config.toml
num_hidden_layers = 12
hidden_size = 128
n_experts = 32
experts_per_token = 6
d_expert = 48
d_shared_expert = 0
hidden_act = "swiglu"
moe_layers = [0, 2, 4, 6, 8, 10]
router_score = "softmax"
normalize_top_k = false
routed_scale = 2.56
balance_loss = 0.0183
balance_bias = false
router_z_loss = 0.001
n_groups = 8
groups_per_token = 3
init_std_router = 0.0297
lr_router = 0.00189
vocab_size = 2048
norm = "rmsnorm"
norm_eps = 1e-06
tie_word_embeddings = true
optimizer = "soap_variant"
learning_rate = 0.00489
beta1 = 0.95
beta2 = 0.95
batch_tokens = [32768, 65536, 131072, 262144]
max_seq_len = 1024
train_tokens = 481400000
max_steps = 3937
dataset = "wikipedia_en"
Below are experts of layer 8 (counted from 0) of a mixture-of-experts language model. Rows are named gate (a neuron's input weights, with its number), up (a neuron's input weights, with its number), down (a neuron's output weights, with its number) and show model dimensions 0-127. Each number is 128 + 24 x the weight over its row's rms, rounded and kept within 0 to 255. Numbers have three digits each.
Before each expert's rows: "gets" lists some tokens that make up at least twice as much of what it gets as of all text; "comes before" lists some tokens at least twice as common just after its tokens as in all text. This comes from a sample of Wikipedia text that the model never trained on. Tokens count by the router's weight.

# expert 18
gets: "s", "0", "ation", "ing", "es", ")"
comes before: " |", " |\n", " of", ",", " and", "."
gate14:144110116133097115126146151125169148130146101075129113120111151081145145115087115140115125124132155158167089165102134091153189133130120143143165110106076127149137120085134122109103115177163107147162149132121157105098115128152142149153138096109121113188142123176132136153103130121135150125129147122126130162135131105142160133123124121094197146123089121105154116082106131134115121116170
up14:173145110103114172120120132126153128146104074109142142120124086108184142143081124163090105103114113100149120109101114111121190134142135107144122161106142092138129139143112176127103071119134145107166119133093145117108127166131137143155134100081129156092087135134118131133134129124092131128124113088094119111149151121131158173149138134110087153101148125126150154104094176136125125155138
down14:127133114113113127126114142122164152071117149122097140173116120167122120123132073146167126108109088142124101146117131150100153128144105107129129130081115087069123107096095128134153148118098097147128118129125106103121163153170146127122137121162109108168159144136120141133125119160173139152127120088114175123149128109119157155106098181104157129101135119112137135128183085129126171164160

# expert 19
gets: " the", " of", " |\n", "|", "-", "\n"
comes before: "|", " the", ":", "-", " a", " S"
gate5:088119101111102105095158136118126136129114138116157093114145164135157107170140110101114125103147118125142109184146129144186156119134131132159122124129142178099139162125183139149100107141117115087137164124139126192118114103071156163142101132128175111089139111138144133108132152095145101110119088124123114147092097122094137138128146121157122154149113115143163117111139132092105113163091
up5:154146153128141157106113128131109127105156132119133102150118104180153145132116134109118135111133118159133112128107140100091168117159100134112154161114155113129135160150133141112143179129117158118116128130110100108127156132120165110121107134123141161132128179153087111128145104135102095122093155147066119150101125109124143139122173140130137117062130117171124144115172192055097116167121
down5:146133184121152128095161166143118101109125172146117118123138160100102120129118158119110143078146126153149145113127120134133131120112128136137100117163138134097111143110136139125108165127147137154116121119132072150168157081073181154142130141120103140124106104159064111140136113080156147098162121093116101172120112115138099147124117117132139172140100120149166137102104085084104119126123

# expert 21
gets: "s", "a", "ers", "es", "i", "er"
comes before: ",", " |", " (", " and", ".", "\n"
gate17:078133151104114116115109100106142142124118107149093128112137146154138131118093139134128128143136100172090087133140135085120116127103102154099111129104104136127133098153180161095087100118124136126143109102144150152168111149138121108085083129098128054118133143124131153163138100102081133088134118142122155107076153125122159110130101140111144102166167140100118097141136145148160154092126
up17:082063102130146142110112119151132108144108127116105109133078125118122133087138146158149118119124118145167125100125079107105095156122108093120099114096084137109128117138120099137127093032108128135123081118129138152137148125141146142121121129095086116138072167151109115130091108148124134141111131120154169142154157100128180094155136142118145113134118108156121126133126132144148153131091
down17:142093094133138107184143134176110155107131140104183110135138137105128116137138121085153086133098139102108144112156099132097140145118139150157109115142136113154158160159132149108099134074104113121147118111117109147115115087108180093159120134165130121124108142122132094088123162118151120184099172111109125122121122131079140136135162135145105092145137127195154106102139119130122150104109

# expert 29
gets: " ", " (", " |", "\n", ":", "-"
comes before: " ", "-", "20", "1", "19", "0"
gate5:158100136146118088077157139116122141114082141105106112092070154142107096134167143097083144128128167108159152087126117132117142155175146147109119162150144149128113120115174109119168102141118134103095125173145137162139089136087130154166151136118135139118101126102104103127152128100147118127120094114110132113139111087121129119101151137151118175160111100111136145111111160094086135102140
up5:116100102125097160105090133094126118136141083144098162152111143161138144131094128163138143130125134143099077107153138136080166133097112152118161139153141118082138125151152156095085131177138167136081128084110076118134154087118130138124117127128115160125107089158103102132112094122161148126114144144094145078127112143130160160148147162112126141125131160120097165134128130109124114165117
down5:166092142177111129091119121093160121163099129167105112137135153117125124128095127080130090092113135135150090113134139136108128116134127128140147150145156143142139102139138190124119121149125109121124103110107138181128115137097139127145118158122139147075123086138122085168096112132170108145085112091087143162159138123161109109131143138128108116145149076097166149111119121122088119073122

# expert 28
gets: "-", "\n", " ", "|", " |\n", " the"
comes before: "-", "|", " ", "1", "2", "3"
gate6:168128155159138180144140120161144113113103131160135129135174096123156144109115128100131092105118135142102131122134128095176149130135169129138138137170102126133099137118116112190174177145154139133091133109123140157118126101076133128153155125135084104138113185112108150153141113125142121159137163108146120184119106156093171126140092116152112140123089090126102151113149111145108147111116
up6:110151141117128100114120134157136138116114121138122099128146126135162129105146100113100112110113144111090123105191136118106113092082105124113095149094162110147128096099168128169091091166119101100086082136133127130143169103116159124081124097145124126164148133089141112141135120161102124121080158109133096124128105125146105141125158147174125123160102084159153103160144161102119150091131
down6:136134110094141121116116100088117169101091151140115123122112162190138131116095154151127152118143132106124138101162100134142122100115140160090150103127098135140099168134112132106093126120076155158141108161119112111139106145076131116094126121134122101149159131124172151166107154158155111136102151131155108115117141142158137104143184105120130132107141129136150128101188113110168142059134

# expert 24
gets: " ", "20", "19", " c", "10", "18"
comes before: "20", "19", " |", ":", "1", "–"
gate15:138147166110124130165151117099147180137153130130121150163074102154121155132140131113147124113121162150148133169073118104114142146156156126107128128151136108110100090089122124100148104119166144119139103135169119150124121086135106141137082166084168111135120120131142100137138159124108199131130151133117126162097114146126119116106098086099112132134154161080136099133117082110147141164141
up15:169095170102123153119103120128149135112162104129104104108112111134109123111161131127094110142149158116138153122155111139132117132132079157140109110064153094138113134123135064150119131174133097115156114138150096150131115151135110103124119115151078109105099193140170153091115153117133146117103137069128102117141114154175154113138103134116131138176126125135118146132163140116171101110153
down15:153057143143102121096162121120133166125119109120105098120121085146100117145142099089110112136123108092162163120110108094161111145150144080156126124115103138152125089118077185116127130134162123118102118201146130151105135152119171129118106142138144130136132174094130124152165133161135147122132090149088121119130152136102113126139097141146091098136098137102121126137154111131111122172111

# expert 31
gets: "ed", " to", "ing", " and", " is", " was"
comes before: " the", " to", "ed", " a", " be", " in"
gate13:156157104127127126122099137143071182094128087115153112137111129128130125110149136125110121141104069091175157122114093132122132155103170131102115182154139139187169110134135109170131110117124180090151127095099110096098124135130136125141111178113138113111161106124124137097092116146116141129140085159131142110095121144125118130097122156129126114159099094176115130117138119119145141152165
up13:109131132075110134097124121127145109160141139125125115111149132141128107097217114140130098133160164136088138078127090170142145124161201120115147159118138113135128147101150131119125146125134145131122113120098134104121090106113132112169106112139095100126120146179140143138184160101117145160117151175128123091110133140107120131160110125122144119132097163156123147109105134144191131117115
down13:111121105147158120139141144115171114112105110103158081112077143119146135141169122130113110135161080108117108130118085156144133137115119132165080139140165129149153118131108089136105111126089138128143111104083172161119144139085146171136116152130140110145098147133115119093114107136109125117163141097117139147099162122108126158145103161112048146141090105122160115136151135137099148078139

# expert 8
gets: " ", " the", "20", "19", " (", "–"
comes before: "20", "19", "18", "1", "17", "10"
gate4:127120124151118114123128153131103097092094123130148106129149124141103082157120129154134101112039114131173087160112155151126114104193137122124122127160069123079103091144121124121136127152120153118162127091127113115147148113124080121105156140081137113150106133105147115097144123149116171126150116103083114116067129146119153114114116130144130132118143121102121174111085136113143137128116
up4:140107151149100163127137125115122086095101166143115124111163101178124095103172067127131111136154094111092138116129158100117083102135120100104098130110120105133099130138089134143131084130107152147141118103145132123151108131136105079123083153103156109147154116115112204147144101133107165088129104105154118129139146137132111141134142143109098107136157167120128149173107115125143112093142
down4:079120144121094134159141165090128145142140146134126132140115160115110143108125115141169145136166112133107156146170124086149094080138139147155116141092144117137112127128198151157139065140106120126124110125181106080099118110076143106104121085162152128155121128121131152139099102149118121146175129121118145132171133112105155130127146164129122133104148156127138124091158113163140123153167

# expert 9
gets: " ", " in", " of", " to", " on", " for"
comes before: " the", "20", "19", " a", "1", "2"
gate6:141156141125124127139155139122132153111112096132106091193150103153137142115122112139166102179076154147158142148138118114129158108116169150119109124128109132131122135121130109139126146175124111138089141105118166138155146152129109136189158156146153097181121121149121101123106142133121155122159181119109127186099123129172143114097125114138108154087094132148112111091153108145125164097089
up6:124105125111117135111094139156101109115134134155141158140075142127106124133144108095105142117119089127140160106121121150097145110142129100152170153096147128129121088116170135165128122143108092138108068079122114115112191122139137128115097124146115157147129154115107182157084088118134128090112170110132099130098104134151126120135133143117053136148124113131119099158110132111163116072131
down6:106125128141111192091111105122133126120112148153137171118104161149142142084133123119133139136136161094156112131140137126094140152116110122108188121138123155114133126133143119075125114145118136093110137120100065084185108170119100108119111115121111088097154128118135147106181145145105096112170138110132108083154165139074118143110141127120124163142141122175146108146103136095145138120114

# expert 23
gets: " M", " m", " C", " c", "s", " K"
comes before: ",", ".", ".\n\n", " and", " (", "'s"
gate3:119095112136093155132137095137153180120131127111112136105160078140129170161118105143113106169104096153129107126103115141101107149173102096129094122114129129123156110153133133081125118104151081149096109078104107154126177109126153118151130140104133126104084128145113083109098103137134109170099200127082148125106126144165156098123133140108137101129130154138133116090126107129136127125117
up3:101143157117117146128096150102096139149121134106141187116161128157120090171144087124121124101108146138152151088095188156162110138143136107158131141124114118135088120102131199131133148122135126119138153130144122081101108108117132126111121152125149126145080109087174193138106131110091122134116132162101147141141100135136145132092143106125142107139106122151130137095112128174088137087119
down3:137116102157139122147136112157128098112157111125099112121097133134104140140164136176113156112125136157149144142137127116144098117104113093137097070136069133091134164159131148101128132134113104072113119160130189091120113114140115133084120127155143124132149128126090125086103151156098147098098129161100163147163148106113127128088120156119160151119157168107104148165169147132115138136165